python train.py --n_layer=18 --d_model=192 --n_experts=128 --experts_per_token=6 --d_expert=32 --d_shared_expert=192 --activation="geglu" --moe_layers=[0, 1, 2, 3, 4, 5, 6, 7, 8, 9, 10, 11, 12, 13, 14, 15, 16, 17] --router_score="softmax" --normalize_top_k=false --routed_scale=5.01 --balance_loss=0.00314 --balance_bias=false --n_groups=4 --groups_per_token=2 --init_std_router=0.0331 --lr_router=0.0014 --n_head=6 --n_kv_head=2 --head_dim=32 --vocab_size=3298 --norm="rmsnorm" --norm_place="pre" --norm_eps=1e-05 --positions="rope" --rope_base=8420.0 --rope_fraction=1.0 --qk_norm=false --attn_scale=0.177 --tie_embeddings=true --parallel_block=false --init="uniform" --init_std_qkv=0.0433 --init_std_o=0.00721 --init_std_up=0.0433 --init_std_down=0.00416 --optimizer="soap_variant" --lr=0.00369 --lr_mult_qkv=0.7 --beta1=0.95 --beta2=0.95 --lr_head=0.00621 --grad_clip=1.0 --warmup_steps=200 --schedule="wsd" --decay_fraction=0.473 --decay_shape="pow" --final_lr_fraction=0.1 --batch_tokens=131072 --seq_len=1024 --doc_mask=true --train_tokens=888500000 --steps=6779 --dataset="wikipedia_en"
Below are experts of layer 14 (counted from 0) of a mixture-of-experts language model. Rows are named gate (a neuron's input weights, with its number), up (a neuron's input weights, with its number), down (a neuron's output weights, with its number) and show model dimensions 0-191. Each number is 500 + 50 x the weight over its row's rms, rounded and kept within 0 to 999. Numbers have three digits each.
Before each expert's rows: a language model's description of what the expert responds to. This comes from a sample of Wikipedia text that the model never trained on.

# expert 47
It responds to: Proper-name endings. Word endings and adjectives completing names of teams, places, awards and organizations, such as Queb(ec), Montre(al), Buen(os) Aires, International, Indian, Cup.
gate0:539524479537552567521438448584432413475454540458537529505473512528574550485588455439558446527468540418450572450437523383438554484491517573539535473535458491491443533538576601494441491496514536481451568524497633517539526474484464486510557457466533538508574586504530547497496481523395494445547489504555563586546576511404451411463535470438475383451560478525531451526457439508481446478540481623563490467511482454487497503491556465490513416476475503579447509489568507478507502501485495504403439472544542420570422557605440545491454510516467520628502390517383449490443469492479475473
up0:433517534533499475603530519491462586469563370506527468461483497478518506463517513512494593513521469403537528527458543578498545523549555401493438579515474544448490484472525469484493484554556570507559401513375432550516576531430533477503494571480519482371409392485511480462532514474512534491430514562506551447535514493498481566516544469567493552409542472532504469479429509476498602414495497549424443523364469475576442484472473522445472467523466577507602498504466478520549470461481521401399521481504534465409485447589577385521554602438527497508490573466506495483411508471450568526
down0:462468506493431434513546520478474616513518447423518493526496433481338494393499507460558394518443455555513545508480548513581502423521493472542455549539494560510499391379457483571542459522472513584472455543513441522443512556521478567470439498531526516520464531399437580555488604584538485474488442440547529441501565482470585502562563465457571458527498456467487430507468518618566504523545416430498505493394468416435560483539534528478565557496478482494485502498460506601443528581444446419488561460554536553480576484508498512482458481552447520441473477523440474526534607450481566440

# expert 23
It responds to: Initial consonant pieces. Single-letter or short word-initial pieces, mostly c and s, starting lowercase nouns after the or a, such as c(rew), c(ricket), rec(overy), s(amples).
gate11:548464601481545514524498524485525437514540476559392429538532468559547500464494419521394565576494486378549437479561474450532521506557498470516487521446488538512528511551468598564501515386553377441494496470504479568497519512514503494474486635496512417367403555506553483480409520458535532538517522556557462476444437552507579532560514446493537548445546513479546448544541537491516542606506546503524480488499530541528580455541523511578407489514436468459634552510579521488487491497430513542498423462515376492505429472431472548505426503547473518486543636475507521414528471522425496528
up11:552566438489529548512526474503612518504484507460511469485635454455628557454435534511615427465490465554389520509437518533494467632475523541502532452517534447525456453523441562452425519562403567516549500490457548452502547483486613515432508434432524488615571468499461498491594646479489538551543449459534532544512530494467411485467518444485582477506485490506445553589577448509494500414514472564627572502503534509501466512493458520482579478465565507491512474509471459486451457542543544517496467545506585553525506521513500556540613462457526468499448402526508473552534521397579457510
down11:476526365536535512576536479407491503474526584544565427546485532503383581581532509550503502489529527490409564515524395475526427510480557514476463497478582553477532395443603466535483539516560506506470483452465540428371575544404490447633512491563588467535548494480547454476475476564474412555450448517440570564516537422517450528482439489453472549528539467474439466528502592462600412619446495525501497559429550476446511537471511584501510474538492509460551443531496574486459566487547501505502536562468465540532410495542579400455492537551512472521459457526558468501461523487488510444

# expert 41
It responds to: Numbers in tables. Numerals in sports tables, scores, clock times and dates, such as the minutes in 7:30 PM, standings figures, position codes FW, MF, DF.
gate0:457486513474523441418472567513437440536466538530484525439539328534542505553448570602527500514455592489525512527469525549465548523531548537447498471584474491468538506510450455567440535500424588481534480545476542522462512487522446612487529570495471511484433485459553511518498544408535499513413467535516501506501569490529469469511498459548581449560520501551469529482491532404392390506510483512335541583476468521442583468575524430419518451528541458469541560523516462462497508494484584482416480547537589478514567373563555536502545609422527478487466473544507489531417509385527427543
up0:462460530465486500536566484520397471504450560425487438500491539463486476420457497466546469464511579474551437535457554580418483470442455468527502506602544468496582528385537600438493505488397520469537425490472568488538485538426480544480511507522572509433454573416477507499538499406469409457442440511505527523497552581488547589551510531589484501446459594536452473492472507502452391492489534529510471476448613574514487567528445454576554426465452535553475494534485507448471509496540546517521558434578629529458496509458584537448474615573441516503550439499430466546504506449367423482
down0:501402432605428455475512454578507581496568489501479481506575481465573455482476460550489454455488497475564516547478442475527529453532538516471472529579469479534513414461457345516410507581573506443496464457503562550541572502484483578554456461510491454422480543528484593357471519483517557479517461630457520429523560490527514494538564479478482461551501514471484559482549448424400477493542493571604493455504474488465550481458419483560534504582455532526502417482549556517431605579498589583456485470463456395543539505471583490595450461538554474495481476525579478460504524507511592577

# expert 27
It responds to: Numbers in tables. Standalone numbers and digit pieces in sports box scores, statistics tables and measurements, such as 57 yards, 86–82, 1:56.80.
gate0:485527512474559473430522375510565510484466410425420550411517487486456428433480504420517524430476407524563435495502514516549438447525446471515546520512554503510501474437501579439475483572493525449489531401553518587464465599501523474587574483467562504429473480494497524437371493489437412506476489531431409536444462478511501543517468474454580468464540498572489434491413501637370480480434531486504480538503540473451480483432452524534560529578548493579514481575536501411564434458529642476549562525478451492560477484474504459449484564496515564486436422470531559532562445527525575498
up0:597575459527507529496406540484456550541477545550434530487494513529433538560540514574532492432449535551398526432595421516438495442521541484562540497589507517478448490460578539529487493493481549576483506435519511452405438580441505562481396318515411512499516535511527391484531519440464425521405447540518532519563518504515474493524517467541532578511498435524437565502582595429599503524517446490440589485438578612518500530506439458456567430525468545477402490437556510485488494523479441534515535573513552514496535513546483477477490476473500408418469482490589434564452459540464495486
down0:556518479457514510514515509441588569528475454507402499543487491494450485531606488409567396439436408566508454527586487582446442552564415557511516560519446471447513520567510474523464504445389513435543497515556454494524476512549478528521540552404474554375522523439554473471451516494527573579479460512483496573540464423474501498466504563522528485456480482495529463517528523637390517552498545518453496516565399485496594499503541574507469427548496442555456565607541451506460484483503540537536558519535513581528531618639549441505455540407417525531531461486516514457560464524493423528

# expert 45
It responds to: Commas and connective words. Commas in lists and clauses, plus connectives and fixed phrases such as such, where, however, as far as, at best.
gate0:526508568466555493509323466465470551526547405463496448574448526489396428413523423471524439525511492479442426446457496488472580601512464516452454630524469483437466495486501489523440552459476529572494464450537520480578584415516476459527519556408490525503615552543475522521518544432512519500568560431524535533499439544482489491521491475477419516484498453456603456485493491490528516462510515518524478553496435536480556584538526546486491462479575547569484579471517544508622530413519556418525504421494651469418499610549521469500505522402453496532524521524455514602455473569503557529
up0:462559484511477436560359493540455510511498457502538480458522518489486444476479502501376449600453517493450467387451489526504536474497527529521497500611476541476429462489524568487453602435527501573469425536388506498488561537531438479531463451424568417463571540487529495552503445416464545458488516417520527533388470561443445550525518477550429491517538553500546478429474510436496447547518480456481548537567515487476538539531543547456530478460539503473466545463551610553607473444551502500607563373524586474480518538458465594482537481531415439591450534586501455582506420583447510540
down0:437592489535483532499550454483494520472533480387436434508531551539479565570544462545419466487449432563547437547463574529494516488451456447508537457422515491608559484550497495479429585551517462548470527440515525492526460501530512490481514575511505439520567550634572499440504527505471569503552392362533380555511480507495494453426498480462524482578530393550489467475459580525516454405660590504476515419462459496553422536561527537387592584462505474529456545558507504593551497513528451482593495501528474543546463508505502472416487487475507543518549538433544504433510513551468470501

# expert 28
It responds to: Nationality and occupation descriptors. Nationality adjectives and role nouns in biography openings, such as Roman(ian) footballer, is a Ugandan politician, German, Japanese.
gate0:589407524403471444509630487588517413465501474419434481497542527565412564604452537458604527501552431470470547508441433547558492496475450569509563580441483507446494458432490525529435530555515458487469424559519551441493544471534523418548548522498448450516506493399565495501509493469554441536524536462523548448434471530453425517499532537517496512509477470567463532657484480453457517535500561531504566541549498477566522486449543457467427450591463594422538591411481511523465584462520485533568546534434525476561546408452465643535512506456579502491472540488474499537495460509445470460
up0:551416573355481456465515453606450521497537396526463535483441552544421441451486505432495545565511447516418426569510470437526477561539517491548593474433558568573494470434503458528446567538532535444472514495494531615541577566490493488503517506554582593481473510494498520518515522402566470563541507506537485470528441532489558496513593458507474552461480541505523446468528518477460493453399487389488678453491467498576560497494620538503535441503464538418539497445499453551502556466493524513551449567513500465547563516504479595531416507411417551497487574467451509548508482561499546560
down0:531470529496593531580491532571500579480477485573372477525525628425530413500498457510549454566531457480490508522563524539521434487482461533589555493511459488525423441457516471536461573533532463474535460417490539513383524446542529484527603469454443495546542517540540555485481473482435436509449573412463423480446408412447510521493446497639463449503488528511457570420566573484539446513498372501543531542452447541477490512588494509556477421571507465557544528519506438451615586520487549484557514522424554525436460473522526463451452494456405530508505512606530551458462535467524451434

# expert 26
It responds to: Verb-initial pieces, m/s. First pieces of verbs and participles, mostly m or s, after to, was, is, such as m(istranslated), m(erge), s(aying).
gate10:493529498495419492449594481359440490550434508579377521421501487531520443539458568470456518446535419592497481455438439537585547578466593458488534520571456556382519577448521458449490477535556525475469459540476451605494391508626495518459425457481468493533508520521508473507510513498472450521466505489519549468518577453497505501373451491549548504447441486537538530480519490436489444501475529497452480528507478409479479552516516525482543493464504590532430421512430523557496556569506460358430466472508546529477513462592462533540519458422462449541508513622526495469426541453387456562
up10:494503555585460426522512522538480487431488423406443551555494488560537461510460525472389540469523550471468444520481544465429441491435504521510420557523479516493555508479572500505484576473515450492442589550562514510436550491483546525498525480428563483516493467583481443429514554588459616523529524402478458460438497433430571517500436468576564654492515529488522476577574453378591529436521583552544516509515464453516432461473481478441431485487570550433496505456543524553509514487472493439515520579466453538452536483515507545409457467499447488484565388431480568608503514350503441478
down10:565515538540541574468543444501518540397485544464518600639423549491529505519498464562607540553461470492472543533544519664530499461476509478555525433446457561517478459527567456472563587453442572487543555475445511419522524502459486545465554544481503478478439522544534618538476502440496472416566544572511543533545514580526529433417486494507528517492489523427545469502541481564584484556482469456454432460522461509393497439523514566540583540546539570487386549464515504497507497491497455479531403482529528457590503547535471550400441547554454608416437517515538482510588451530404498464

# expert 61
It responds to: Clause-separating commas. Commas in running prose ending a phrase before and, which or a place name, plus but, because, though.
gate0:536620505519499639516579523512549520371516550466562495473497428555401455520474494574386511500566463545507477504461424437509534631440458448532530385472452515582458401543458464568539429504504442509495516453511439502582484502514440499509464501474402517538468502484434584442512482439484490431440557443440487492472499529565498507451476569523529543588475510438479573432488506515521493464434430488583537524534555478491450473519568517469438449444572434479469497585493470412578507502502402531500422419595436518532498538411545532596496458436569451505507571507493507469506523502461481491
up0:519450547452423491463518477460501524492478481601502545573427588497459524529571475553598471403490461563585524512538531430499438510517507561546561431543459404565487518473461452559504578520433569487423493516431525449510417493475368486620453439438518518412494537452519402530538551471537528492528501507532510459518517528569549581428489456428477485437448467499569563519539428565434584490472484482445587499503470522603560385498558463503514526480554483451403566521527561499484545572527517525470523493423565519494440468524538533511493557526411543460504480429475486643511439553474436491
down0:512590474456524585528500557501524557435518473500556537504464386461488460510348500525570483561602407566465455603585444492398549540517451551531563439514527487390450521567452517498492518537448514456537495535463537546422572503491544598407459443507549467440628541468505521459499476632471560469522501500444556424500505446497510433467516554420526508470529576508493565603535604481399504526487545514520568464513558412500505462538488539510427511481529537504455452533484509465432539557536529514479531459556441442524472467517466508541411493566443466619476523538507498499503561529564453533

# expert 1
It responds to: First-name beginnings. Opening pieces of given names in lists and tables, often capitalized word starts like Jo, Je, Step, Le, A-le-jandro.
gate0:559496449491460482560494476435428467574482527515558554527366534476504521524457521485524584581594582559556491583590484523442430421458466440446416577484484371468573491528494570522449459485426491487514349533443533444485546470445488511466543503494524556506422529453488509489519488424550454597459500377475443418556448499427421634524484457492521493500451499510572517483490508483532482420479499594453348542450480546512397471541491495549471526411481471509513450583477526444531574529556468534511455525523508524474485460473518483493426562525458530491576435513483432458471495487478467495
up0:492454571492528544557531494549471532426578516582431428512591495566386517549500416542559464464479473481504610459399539537543542540462565533495542407450533512467453548517543498443556495514554572481429590444504458460472542540595547544483485470485479500480553503471538516444441454557540466428562454575576552608488519439555513483531558563502383512514532501561431523574467462398469552504506454449490490450490482468485555469463501424449526454592472518490485469440434470502568556521498566434535544430441498481529561539538418571535555407494633514508520529536535475491492390500454591540
down0:422526541456481489427525500494516521516518478452486506532547468533486464451485538393606521497584534447424516551432422578528450441459521459468559549422481474539493473492579546508533503556482512472484482412482439561482502534589551546614455593513570439447550458469544557520409497504524572503462521527479495529496488494573503519578518489475534445483520552414544583496484416528450476486473471544512388487498470542518427441347527514560457533533454560519494518605476522356509442544517425465461429486484543518475533518543562469470618582470492443651517525440512438422538564511441480447

# expert 19
It responds to: Name-ending and category nouns. Final pieces or head nouns closing a title or category name, such as the artist before "chronology", District, Party, politician.
gate0:541469507486486615432510531487526481513490525531504471499543553445355477492547513513507565511345588452435476502514529522469390520426421374497472444539467502522594509528443510504478505534442503539541466465587545580495441594442414475423497436505491521555443453468464508479544483482478483538397519527487457589517472494527531480459571495618396476516451560569499465549505497496496453483524454443463492531503533595506493461505413536502510423405487470532541609484471487537432481419550494557466568562586460494564439463532516479593503465536569458458394585473475536423523529427455471478
up0:546607607493481515489570577461492541456432507466516504420451523470521486589486504482524563456521500544606566562502462529440518520446485541396422499504431465480540538532544537437390427474485376495554505511536438461494504466465508572516451482557412447515461575490491526529517509423495492512455467518573451474617441519607512535542511515375572498398456512572500447456564491529528477450477528481505518496430491434487500537548559486537434468525619599632482409540478525564440522506418448489439505509426508469530508578616514485472511504513490500378473562473554479481476497522532444527
down0:483545474554534537403527448420522507455549464589504530469499455556448528457461551536482408500485492463537596451555489534484555500524582483524519414548559536495510525542481468353477461486449435472519551469474540428566540512489519474495479426493568550559513412476543486570464478520538474504554567549456438575584551542442420408497412487581566431539500511572479506382558512463541561545480464495521459401469496485506514515603450486450502456479493438484586489533432443354452479439524468460488561431482476484507567416464509557555454508454423610592457496530450556474458567433538509530

# expert 50
It responds to: Scores and table numbers. Standalone numbers in match scores and sports stat tables after pipes or dates, such as Torino 3-0, 2–1, 0.
gate0:527561489550593527527616562494521398508508455603415470473531495440425576478412444498512494463443476583606438516469570499493511542528573515577475511520460502498531524551490443541440481551549439549417434562538593561479486564491457441496481516438576450458428518496518433541510454464523536505450546505457441504543548460515455516561574450547539537455519507538575504478529532483497498516513452500562557607548519468551450441394520432465516516472462553487445564513561514476501605530390485552421509539533518472504609553492447522462555581524583504491556531583533501406502647512578471462
up0:560443502464422426438416446514477616496514502414519518507432476606503466543589471508444564456492493441398506510527379536485460451537453462486529556490552566467513446514522580433559587442494443472559549431529439450526490468547549490483515466487389598490546496539396519444508528535472452530576441518541533511490488510468545432518451559446440545527516388442452466506475510444453514467503513510462510440485488492459562537601484486517490497568570402542584460521450508480525408499553508512554511468534482466550384563525590591579445462565457471513498476433428459532456373475463550511
down0:509512532499468508484471474611473509438454544492408505498486531602527402547550582517542487487503450517509510536455443415486596594431505481552520509593539520553586594502524479539564469591476516515468469588548544609495519495506398471460546475504488592539500405467447557494500468443496458532434476522481475591497528557463560480401464577580429513573579498462495523455474525477578447478518463517536474510459442598500546524498508516482501516527482330549496555454536534571433411594496529505518479474529516446490487543409496528588561501567454596411502492464568475566414457442519499486

# expert 60
It responds to: Scientific word beginnings. Short lowercase word-initial pieces of technical terms in biology, medicine and chemistry, e.g. f(issure), b(rain), th(roat), fl(uoro), sp(ecies).
gate0:488429546477479410506504472456464547560447549497478499506490511522507511511550606503429491400427522479469516580495465352491633491506553564519462487529530519533544457548542443419479523531467508548476495492527533479537520548401428459500529536539440484454380527580499494460477631480471407575462570567479489523444570504463563465481534443553531536530466561518546454428589390501591515592505506565479532438552407577398459506585484551550540541505500576400469433527490517600455516482478534580450497465497510549483586529495571519527467534550430549506497478483513438565516457524550433517
up0:499509424594559573576619562431515529538514485515499540515533531480544459439451471525404538545519452549574479549493539481515493576526560561483544486422410412424461575501538506533487474550509518429423576458523507564533427571530558451504522578499490468432573585521520383553462489504529543580441488505448391571521416572421464469479554482478474411473417530505434526520567443524554479509533396585459480560435439472469492463507513455423554511509502522493463536532597547525514442442461447506494399511559486423420592506519434493488474483475499555503471448590464523413466472509537486543
down0:501464440431565568482457564485454477436499463552511493594517444483591456429447550588534446531495528382519496440528539534498543546530430426516505484472428529545529542490498450538468512491444499523615618421461457519477515544462577488499509511526555507458459406486504527477442446487529458633567396524474502545560521511472523621464549505483455468508497537519515384579580529504448473413536500514478542555591482474447478481483521372401536434477452563503422457507390484569452491490517498438444432441512567552531454559487536445529513468444512563480573508461458506557487440502444602444

# expert 57
It responds to: Commas in quoted prose. Commas and connectives in quoted speech and reviews, especially before quotations: he said, whether, because, if, like.
gate0:491459493616569536454386538570577473571533421518469572509549513500466486505482524508440541511494502506462488457502587433557468523516524460596528532442422492435548471507527526455452524401610483502405562557565492499544394439571483483525612475538550541446506437410514380471527487643519459421517489499415444436601499545515426416573498572573390458448470582415525485496470524480488543449494496515488486477408498467567487588562543486509504582507481516490494452502440501470471527497486508537464482511479555461480473557533463514487532503378447458479508488544510448546426553523545505575
up0:458371459509545448487471578497500497429508476462468416520551511600383472537504494433464437452482463533403521527500504502519441511363447444438420582495520540509497488526439476506466493583375509517541519541471527517530465609571537421376541440605385480511463499479570576417464553533585559516505522519539458475554427467510443504504526465508544501532443509480542463481491454526496367496615504564448469469498485461589514484505542592462429493487513503559518549514551566528510558476494424510528461476510527417409537529485532425497487481576542446540421452442488483491499434516463426503
down0:414505477517505459440467513472563480452503502462449495475600561488446546472541554458548490439495572446503510413496432517518544491464399439514445571439505520558504601534456491609397498435555442487388429489568568493493468558505475499581544428397549467440462416529536456481448517493515548453476497440524494522482529473506537517520474434429495587525461531533476465513549492521460572490468558401533560449458475588604456493520531415595529431466548539511409459533433429548474614525460521533439439476555529449507531558416490515475589518508488454517541561501545481506555482579372574442

# expert 9
It responds to: Prepositions and temporal connectives. Prepositions and clause-opening time words after a noun or period, especially "at" in census density lines: at, of, under, until, During.
gate0:542450499566462551495540469523446438519451551416492524546550560516474471471525574413560503589584459537412459399491499531440528440486461510482549510551553540496447498454501470546559529452457505546497591474512441488479522453496534497452493524498574554503473570404475540404482530633514463462525493485565449472550509551476456419458496473590494508453530488455438550490474560470519505439540470520438543447482549423512512544529468522542612570468553524616481445511543557479500492551620477401486501426537494495402466525574577519511481510479605470531459449431600475474553425450685482491
up0:508442493505523395537466503503496433514568468514532493536419535492477651472535508508483521506447478482476571505523553535575525483511556500497492437493492486537540529517409523566427547530465556500463488455519513519477544541520389545551450485517361474531552398526511543545505550454428499545490520608484429533525467432383543511405509474434512490442374442471370500456532465536472462587450522463458473451549542526447504461504516576485445459463563522429429467427497468545488510527516555495483564599488507492442585463521445482533522490540428474559480521561506469590458463419349633478
down0:539469520442486528489474470572494536408493498436394475575515455619484514496461501591573440496502546450512428539422473498495444490463514499491429533490550432516450443500467591525601536495445511491580477467533464491478320470528519501480471510487527498496465459505599462524472477428387447507541530518504468411553556382420594481510557558551556544496536461445551418442506527445435562424534575547485455595477514365432527423416395449461483476459495562476497461446465480475508468505495420497533478518483504559475556482502511453448416590443517548488529451562452525557476528442528492494

# expert 0
It responds to: Month names in dates. Month names after on or in, or before a day number, plus date punctuation in bios, e.g. January, October 31, Died:.
gate0:497467418498477581437364483520525474445537406470502480516411508496525433558489534407549506518546543474537487449482519560498499442528513588486506572482423439503602597476505559481557496477552520511494402538569454449505479513477469472512429466444451402507582478474537512502479533399474464510580478518509415478512456450492573420509496430551483546566507533445521643517353594539481468578477466426506614488549491438474507469426416476488487517501620623637484478519520508446480453542523414502444550470553481525529489557533504479487480516489523500514452567553487490497537481470422552473
up0:509413464452530466483458434490467614514508493500430555477505489540446483489480465525512387610474563512475452504444533457473459423621425476523457568431567544429494523422453526515558424568473525526463466409551491518517482502421523545477409482560543450602519563496409631545480542558532491486461425454539514522562452484428570512501463511568405454502558476424515506491517532484388462469468481458464487484462589488454464459511487547488522590458489511588520472598533508496523480485405544502504570453534564429532526478482549516633539466550638576496573503476466484504512585507484476540
down0:516447562538512394489503458552482444532506462515523481456508483494521437448480519531568580469499461530527510464533477537462521484398593548444544455501514537536540557453511376434517465506533604475434445501503527496545559421516510488485520546379423433450496463615519546501585414410402601490429546468460586552516499401586473522539541451455503485515441442559453500420438430575531585459448477482537459489482496427493554355482527541611525511555454496411448501474414527516543534517525533475403437472577468499494542548504494531486460486538559512492441459450429499504414533482431502524

# expert 18
It responds to: Name-start pieces. Opening pieces of proper names, especially foreign or Spanish ones, like Re(al Sociedad), Se(kh), Le, Mal, Jo, plus lowercase re.
gate0:449460507496417460505474488470470467451456490507471458492544444528471552459561545484495373500533423516528543436474609486466449423470495520408536578479444441488441382397448487548494459421548507556495476550531457473412404485519479425495476473521467527435537482533510536463426478532507502585417445489492497489516509578507514486440425493382470450535560477641484559493466538419406541553508504544486454499529533545575512547458533498435442548589570542455506527397550544582478478573519472500498625489472522546513419568443426526501530460548466627465408567469459490498500425489539488525
up0:581462484490535514540468530531411507519500502445528499456560438419622572525441528471440442525522521555574577430488489561493523616578552481477496488432498547626556531534423517535453524512522532564479547501427401500526504522463492585492518509484574525511553408485477431515511578447467452452495501537494494507515445529506535425397495465582562543538447559476473424484543461522508479537584519563504590503469531634505534483509466439490564470390441490581453526612459472493417536501462528570476403424365399509445554524508464532496485507537462550498521499500432547520468547429426534484
down0:572532437387480556577415600461481543484601522477489470538454517525573496479457486563536465563490596431464508499493506630536395524464515498477484517509506483505452513515522558567502494508538527581505526489505475512528521521508530493486520522451561470445592508461547475590567539582460541357490393524570442530431479469525505558513388557550497582458388475466584471386396542469476453599531577434528499549450404523495564509463419500436525594467456497543406452454541533532467492501524524521468434511513462471469490489452451420538506525492502463503416402542473558492461535493536548521

# expert 3
It responds to: Non-Western name syllables. Short mid-word syllables in South Asian, Japanese, Turkish and Persian names and places, such as G-ou-ri, H-ir-en, Sh-ir-ley.
gate1:423528459433563526453496537538468522610576465427384605531460461466539477490504536467448375541476554402498534601459413529477482497473529473445458524516453458454561499548501508510465394423510520493541490532465509473440537478583525517438587467556486545489508530614493523379444543507412497440564518427444527502498616516485585429546579523497501509529520529507484451390483498386479512443508490540431555416510522533530493577468513490438500414481529474545428489605472531515502540413484496540514573548510538476493469474440543484547521594480493506551579523497460395581419466508477471526
up1:519455544616434463547503411473488536536505487462509482459491453524455521516507496428429587501534423545454561529522465524448534557438371457585482447435499515422549434576484483560533517441633410556439586403607439429543477592528464484452449556493481609451567431473546505487497487421445495472518459446455393424526541517497612539586413503499490505491494487557574485493470464541431554442538464527510444445486487548566524478487506573538503488444489526542503518487541450486533496576586461519531440466499427423495532477582520527499546528462510504473453447555444497582471597433539497494
down1:522513425464462564530564512414541501502576557548447482490458485529457593520522574584439499497562387455521535522464461463522586532536498438524487478391483467464547502546451524509464492425399486569440395498432524499485468487548535471422516443483555486439473456473556420562407391490507498539469549419489571504547534532575498527534503410525472526461499499433426567444493579488462445511525502522505512535486612472479497601557583531532437463527543512425503513431399403532422475439474485500469456465523482473406444586512538514475446523459429489518532537461499382550528551601513518613